Below are experts of layer 2 (counted from 0) of a mixture-of-experts language model. Rows are named gate (a neuron's input weights, with its number), up (a neuron's input weights, with its number) and show model dimensions 0-55. Each number is 128 + 24 x the weight over its row's rms, rounded and kept within 0 to 255. Numbers have three digits each.
Before each expert's rows: a language model's description of what the expert responds to; "gets" lists some tokens that make up at least twice as much of what it gets as of all text. This comes from a sample of Wikipedia text that the model never trained on. Tokens count by the router's weight.

# expert 14
It responds to: Early syllables of names and words after a first fragment, as in Al-ag-ol, Cam-er-oon, in-ters-ection, plus word starts like ex, att, dep.
gets: "ag", "e", " I", "ur", "b", "is"
gate0:138146155132137118133158108101069073150123103126147143149105119132132142112187090143161109123118134089143120134110116162158136138122067135145101159152112128091121161139
up0:138168119093125111109131117138148141117124141142117123097122102137141109163142115125131151138128139133103131123130146137125100138130169122150112112111097125096177087107
gate1:154141114111099141141089143157154072167100108122151142160135120120102134131127122126129145119114075131107135138136122132092093099158112102117103122103109092122152137118
up1:127114113151134152210161142117159158183125151117122116154171127098088132164126130147161099133093127157102143121160164149121158139151104134080112112145106177164146114151
gate2:117127067139097101160124131123098100127164114156157110114130125116153078170165121134148106165113126146145124151103131141137149087109136159142127101104162107096106113101
up2:118171136121133090107130170149123146104138143161146095135143145129134118109104097121133177121084110135089156107164140175140104180119183129123117082155158119120131156052
gate3:125131150069133139098160131111132140131114172099126108138111179160156076095107154118165108135148126106085153155162146134147107099111153137145124150158166098109144169179
up3:112137070174141186138063129114106104105138148163197132094106130120171094129116128129124112131158169144143112112131139134117167117098146083146155116140134162148139096094
gate4:159142140164164152081154152128108153141088150126107108150065126139151159120098135095180098165151139158167149164128110101144130122142083102129123130137160112156117108139
up4:189110159101116093143134112122122105133113127150152112111187100075146140154107094134138102098175138140107131169107161155124156130123132139105105128120159074124097090165
gate5:123147143159085100130117079163147125091045150135129146110119141156141150137115145160143148109070096089130152144106164124076125126147158109162097160089100121166168109152
up5:153153101105156127129111112151116121118146101134159101113126135130137158117143111136120103119131119157167101158115112164113159130118133170075117103117091106140144136124
gate6:116127149149164118143146154138159162149135137096126163117147139144136151106119137147150151163121080134136135102164103147120138123137093089114143156097164125140129120137
up6:125160182092124112103119150124093143135113099126150091088137150082129148130137172122123142115106133128123192135145167101129102120115129143119104105113119180093125159163
gate7:112157116150130122157124152136128114154120171113109123099138143098146148119127126127095135175127083097144153110120123139086123156131136101111122107115125148208142106133
up7:120159137126144094113125151116136151090110112133130131158151116101097146140166123157087113091136090108121172127115093141110104136127105160140136148096116092106099098159
gate8:124154123145100100139129177146068099110115090120170163088148117145148139145155129125174109140166132132119131115116153141105149119098142108127069155136145143125177150090
up8:136169140121159161168159141088133079120136152152074136120133135112117184155111151093122132104098131142123102121127143127124132141142124156127118126115123119162097142113
gate9:128118141092136139125109115152153131133131130104105140182166115128147168120160140154106132140125113106121132097138116150131149123095141118064110157126112134139108130164
up9:205100131146125133162110126136142112165128070118126136111136147173156137125095142150137125109103106103141135140128191143108080112136164073149148156147136148146102125116
gate10:129124120084105136085142130148131164133107112183166118126115125123111148125136139157145115143174145102097136123172096142111140103078107117155087096137115122137138153140
up10:150114127135128183143089158137126132132123170117135122099163090162113094133072101112115152140124146085133093116101100165170117124158128122179174118152157149083163114137
gate11:131149117110065106146171091158207061144132145135158093109108167135137120107121119101188150121136147112164134136141148162109138144096138105089100156079142115128112140136
up11:110162134143089098147203163130192086154100111118108127117145102163085153044150149086123106102089137097132155140103112136130125090127128129099147152079114100080120142118
gate12:138105167149110095117130126100137097158125171142103105098126142097115123175117135123152143117125132108122125135114128143097108105140098108125090126107126168135079167124
up12:115121083154085156106083135099166147149150073108143127135151147122146156146148166113128136113092139137162123136151108079104096102096094122126148128138124132145105129137
gate13:195116088136149127152191118115151124143136110096157136098132132101134132154093150117123134130105127108136100117135110143115096173112119132071151125154139142081137179137
up13:179156135119102165119144129074073130134122171128135148119132092153172123116131133113185106118149086135159124114110132113121166125149119096094107132157144141136163117100
gate14:175115132156114138130162132125099147164090125129183145161132109139095102104095140139165153123117157153123124128174157103119150137109144137134118148093094130148075113127
up14:085148107110125089169170159144153094159142138153186108114112131114149140137143107101140115117125100132154120161119170159126131141166119163139128116117133121166123121128
gate15:119116092119138127135135105143121136119132146152127172124118144145158107128128106141116106188119109141162178126100088163144109116082116128139145149133140079148105118130
up15:163107120131079146143113148135155146126162084130159160094112156102138111116128127160174139099113139095112157142133129115114121077137094140153130136110087098144154154119
gate16:076110133107130102082115127159106108119141108120113119141154157072116112106104130103105076184162119150132101127166117110139188088162105135144137158129161115145090158090
up16:122164101140145120145114116121110082100120136104133134114052187122166127133124167062136134116125148156102107092134094141141182087152103101106135117137139106135112156101
gate17:105121118132163088179115125159107112101148117116131126085094120108159147145151118105103089134120095118116114153165134123171132101138158063113107166102133134135187108123
up17:105145162157115163114140108113120107161106132138123092117140169105107061099138137126139114122127077173166099165087123153107140145128155118118123112134160132089098101114
gate18:102110078082164125145149125112103116108136143130168105156110094167111125147138135105140110144101150132164097122165135134132143144165114155153163160159146149107083165128
up18:125155153145123125136154119100132162125112140083128142134115140126106148127105159126149149104122099143140097188086114139148106106133132116103142105139082148142140089109
gate19:120134121107099108134108171143144112144152139093141137158133119137112093177130141120178154145111140118156137167173114107132151085129089137108074121124167095092075130104
up19:145156147088144104139181087136136126122125135094136101093119189090179107098151141134153080135153142140091121110133118151131098102160131111077111146141153095104176132121
gate20:148106134091130140103125097143122096138114155135132108142108144125132132143143144144154127128086153132136128153089117136126150137089136106158123142152134149086160120130
up20:184127121134102097140178200118121116098103134157140099121139156089129162124156151144179150125077120097108152116093147099122128148135161123137133155135115163130100139128
gate21:132150136077131142132140125078109118093179112152169153158129140132126124135137118134086128149117170173126127144132116105138118133119114131135135104112136128106123153137
up21:146137126130121139085107087115095142102120149107139117147145168111127142101163120085182129139122099133116098121122118124118161133123132162143102130166134108108131123136
gate22:143162170152158103133169161142132096122135102106126144091119133129105103140149138122121138097121117122157093115172100129136169132140125139113107128145118089121089161066
up22:109069113111162083145157111148136116167112116134146102143174077114082131070114131113122116131141097138154090145096131143112129094120127122098094121142153118111130118118
gate23:134086140105137118132174133125163125133097142102145130158118167113093141143149156133114122152115143080100100140162142078126125156159141098114175118134127190190106152116
up23:056116134124095136186173126153105133122105156135082141107152090149149138154138151079126144127174129126118139136140147109113096094133126125104106163095121169170153139122
gate24:127150097136123128142098139093108170111163156118115130139127135163168129107148138154099097146159156103142141128168179156099128160162120116112124149140139149133098105154
up24:084143150169167119083128102120165124141155144126116128108135103074146060162155152155154136103141172071170083078137114126175159141108129133087120089132152113125115107137
gate25:095190150150161136088145155133130111125159149096109138138100159147139164151134142159189093158123120095139138103155155161152144129136144129093160134128138141100134110098
up25:144100147160135097114133110138169138107115136110161125109111145149138105136143123094136158133134090120127145165098154111136119110148132123073116150120164146137166129092
gate26:097135127156142118146107106130163118113104106178154088112154141108185082128125129091148114138149123140096117148125121119128139108142122176121106088133104145140137147118
up26:163115138106125141099080129124126141151134092159156151115190113106134124147121087161105113135150089098082106123143101157081123144131133151092152140127142100115104129147
gate27:144122112121122089091131159143145143102127088083131125075124132119107134116124178136168099127149160133134068143126174107151134124144117130167080141118134123128156117166
up27:100112125149120142148178094131078135164140141090120104168148127144134116138074093136138163116129150129116117068130121113125150118114072153111144140181170108122145131112
gate28:089140118142106133130111109158163114143169109146120105098166139138136089097178092086159127131167121163131107098151164141113120108141113155112100146117107096131134149145
up28:122117118105140122159132131087135151160149104154126150144159086167127114150136133124121125130111143122120119087119179105058105159093135063190140098100123115131134144150
gate29:116135112136146126064091113126105118120140163129106081125131111101131098116165146146131100153120078164135110139097117149084162100086116143105164134116109109137177146110
up29:089138111143138111122148150125094126105139094147143131128152148148132135153109121141130111119114099109089085168139160139122139133101161141104126131120147163101107116143
gate30:126155132139130103145125136144138130108182161100101130095083171143080129135154125120098128082101076117127090118124110105127142146099128092126159139162144133169088141152
up30:162102095111135119161107103092115115134136143152121151147143124121153130126164165122140140110107130117105122104126098144127095123117110112120154147141142101139114130134
gate31:121147097168146106071134153155089142119098126121139109092115119154140120089179111163145127148160132131107140140142064122087106123176114127129107162118136158110170124154
up31:122118131167166129101166106150118134099119131160085108116107095132134121090134158132101140106122166129192151129148138141147086126162117139092149133155137085149152114139
gate32:121126122134114131131134156139110155105148110141126079084107150144088158142167164173118117124144112122154135092135117115162157120145097134135114137138158154070136135152
up32:113118126111139116096160112127154131136126115114161112075144120165033162160127104102173094132106158150132170120136168123079120170117135102144111125119112086127117124115
gate33:124103123134083134118085157153164088135076154178146109131113189122127106086106136130166129118141118161116113126145141152156131120098095106102121101099127131112120127147
up33:144133124159100133136099123139104124150119120160112166154133110129179124095127142112146169130097102116163123131160086100151095106089166106140143115143152141109141139072
gate34:097147148093162163117131154100123123108109120089146143117137137170137125129155161144131110123090084127128131139152108132103154144138088136146141119151112154097106166108
up34:160099140185142110126133149135111146144121137149154124108075123151154160070141098134125132114136135104124141116131156146107141151115089093130117139114115149164127135153
gate35:138095135119173112130151098162089079141132128101136115115116130135102132078117129081139131172151132116141109121094160149147149128148161168096075116116134106115139151108
up35:142132160187102118105101148124113168143157136109157154110142150112112112138152173116132118105150148116128082091134150126132107141166117135097080113155110132112144139131
gate36:123136111124140167156148149188130165109127141104095087131177137106108134131207131133130138098118103177154094139143134126154109125107148185139130108159156146097153144130
up36:119112155162157086117128138142108103118123086135175115093137161167149143126117152100141144119113134138097123141156125149155153087156143154091116124162141091135152119140
gate37:136120148119098146115134143155129185134123130112093133116131137130093101154159113135126110117125147109137148109111115085103152140155139158114104131138112111132131157170
up37:103139128094099179125119119114104166114112148130098161128080133122143121118175129093165111139139120156124144121118108151149150130185143106139132121124117106124139116146
gate38:115148141164151100111134095131167139168135136170126183139129119131182093113087115098129111090117124181132109127102157107100138140120119169152125142158075107102092120151
up38:134159105165151116114118143127116099127110159131134124149102134138165119091085131125115113150123097130166113119156104130103121146131117145126133159142107130115143121148
gate39:112117185183150113177117137179120122180143129149122157104136161181156137111142154141125156123141112134113138131106145096102150152132145140161134157170139125123132122144
up39:107125153075127134140089167103123155163141110123160129088176135151103114148108113140157129092128126146136135129112113125112140128137185126088167131118162151121128149147
gate40:089131119114143101163131138194086108089075148146128137123137107150144114086113104119154150093111151127091132111090156161105104098140115116128076133124119132136126125117
up40:116099106180132118127132138110110137138141107095151119107109158114151114129108135140098119129086092177165084123110129118113136083085118145181138083158114118149090128128
gate41:144113130088135121130140146129107133099148126116135121141104127131110147132122147131148140126122146133120102124109115126132145177138095167155137142087143113107142125128
up41:106163122139139150146091134092131109129151142160131147133139156117131125173160156151123154084118125141166164152142082184119129130079126094127119149134182146142153122119
gate42:161175136169127098160152144122082118107133143111141119112129134154152210114164121146145192143112131124118108142155131152120115100118175078117108107116134107161122110142
up42:133138097113163175153119134105128096166133134160127162143109144157137171140129130137139116092159124108160101128119105070125120128143165151136127082093139126110142151102
gate43:118133155131139110175128155149129113138133149151094131178074080104167148140153129146112126147148137139130090135115077141145103092163155121121141144108109101103086105140
up43:114110117159156124179106126099118115165167120131115120159131123141132108149132140132151152156088147078142133113105097137165064121112142123127116097170108119112119155152
gate44:068145195089143125105139110153147110122125101119150128162138149152098127126124169131174112147160119188123128120140122138119146124173137139114146136127135137081137149102
up44:101119135128162134168116130142132134135140100102126121121093125120113135144140105096147134127111142072117161105115101099128145135119109123157078146129166138129127153081
gate45:119100107119128125161107164127155109157078155123152120136103180170125149144174151060127104125089120118149127123141114106165129127150127131150128132139093137153163124119
up45:111150120132151136122096124123150128101102148129096097138082114114139133171135126150125146138135171080122140085110074126148150187094111142121100165140163182082178116139
gate46:119160122109163124109115133102117152105100148120163115137118101120144115148163101122098105146150161160151107184193154123162126152151097110112150153130153142136129128157
up46:158110171148114133124079130074137121120107138134139101102112147107124126166130129165144141127084123131112157121128135154105125137146130083137127112069081130139126118158
gate47:169154112146109091119120168059133139159156166171116133109107147128150153098111105144170142116140130124159175151179102135131169132095124136157150162111088104105117056101
up47:174105109116160171113128176150128149095146103140113139119123125158095099148145127158134128127119135160102145122144154164114184132108131102154170099142151092070133154129
gate48:123133093098179155118141130160118164152089121100126145088174157150119091104111111106147091168139101155126167106131147140128122112172130101123123105130129154155114117117
up48:109120114114154108119123154121116126122119138128113131167131148124088143147113153144126116155170139177150127124118181103120122109154155083118139101150093178107078114088
gate49:149116140103129163146045154153138123106107133137149092159145090116156167124140135153127147114139129149131151106110146117150110089120159142102093106125123113099127137108
up49:149157136117117089160097129110126153162145064149113112097123115141122134136121099116115129126129140113092093105119116156138142139156134142078117138183137123134114138097
gate50:082138094132134148136084127138152128139140130137176118131102107152118114130171160125138103131146121153133128170119136108084136170125141131124078114149126096045156094155
up50:139126099118117120125134137115116139175109082152128131130144131145114109135106105128089145097141124117108115126145120167117119148149140102127115117107136113109078116124
gate51:126152123129155149139113068132140093101100130114158133138128141169114119103148149074104146133148155155140112079172120142118094115157111132139089080107176134111102132145
up51:095175100123166117172142139114127088163143074119131106130151126161121164118119134157117149134104141122133132176157128143175159125134144163121172098147118122147175153124
gate52:137098127108137101123158133110113169109142118121152129104130125140109130176142138145138084128101129147142096145119112122115139129121111092154114111149134112148143134084
up52:128128139124130126113144097159144137179143133117146118152126104137132106131128171096089162162070154138138132108151103141105098122107143109122117090130133071120134118137
gate53:147123149100124116137142163136122166122153118147133089137094140115090129122111108160166109037090149128146131131132096124122133134101129086098115127103157147117168124153
up53:165123116103157092136148134075152144098168135159133129117128097117179136142095116144142109156190114102117122161107134132142154116131107133137139153095096136151110143115
gate54:145137134125135092143144128182157121135107093101177123138143116163142153081101147152128166170127135125158170099147163138119112125113121115149121149146108125120110109152
up54:167109144121148115148156117118107155094195118118159144173111145111153136160176135130132114155123102110159094183144159146130141123137135146111186105144144135120110066119
gate55:106142120133113140126138110147132156154127130159142109107169144185103140149112154108140135180147133133118110130112116107122118103145071112112120095127136125101138151140
up55:095124150136150141135092154130128112126165118089147125134149105118136145105156153114095091098096136100134086110114144071095128139130131154126104139131151115146135094141
gate56:130108143087114151094098090151095154086108165118140132113141137106107097171140130166186159164126152110189145133110119119166190095127112112142103153144130126117108147164
up56:116118127119139138157122157127121161136119138128179124137107110108078120143119166119111118141121151109113114115158131113129102148103122144128120167102137123140142080142
gate57:165074123136147114146138139139132090126081082111132137095136156081183109057114117154167158120086149106109136127129133136110119123126094120103153102136103140157150199149
up57:156107092156146125118167117132100151132122088166149108093137103144174124161166159132159142132122112080136164162137129143089134110100114139118109124157120120133184113150
gate58:110132141134146128115123163136137138138141106127108115116128122173105139120118118145141100124074155123073134152112111136121128174144141139124107150084132195103110129164
up58:102145113157108127165161142134126161110136139167137120162085106128126134158112122152135128128149176144140127077116104144101133106102072111124116152084133130126171101122
gate59:088169121145135115112136151100085102136131093137147151130100159110129101142164148145173150120118122133151150096129117147120147116162128112163130131144142123147117164105
up59:080094135120143176093125111140101091124119169144141127131121149135123107146116123151120120140127126138088159100098103122127113162118102154089078118118159154181168124106
gate60:152190120114105143127154107134146136099157145124120145109110119123156140161127161142131113122175129126106138102142147136138125120135100125081118095131192145142136156110
up60:114110133114138119088096168121157123122123153117110130159090112108124158171151192116162129118155126115130113179112111106122119158119139150117148134112110125161133129151
gate61:158134143129158082160120160116112096133129125116110103144115109102154140094107146120158143129156112125125109118147129121167125119092115118185110089138140112127112134121
up61:146130153148130046151142195119121124154101117106063146160158113107132126132127139122190109135132151146096217163117139169126106120126155119101143125144155140119157136108
gate62:118118111145148167131125115151165115141113140135134172125174114133154062096101140145168081140145097125153133132147134112066106139097129081153140143156141107115126094114
up62:144113164130151109106125138133133100154108149140156143130136124109169082114145167155181138065141148123125108162102110127164134114083139125056104129085121121155132111137
gate63:097126168126176161134095156126128130144180135141165173082099093142117100097145107134112139168131144158134113157152178153159135120096127120134095137105122109159134136130
up63:136136151130122088084151109104124089119164133116138173134150080170108133111096126127134113118109124141133146137091112160144149107087120147139148105164142141104132135092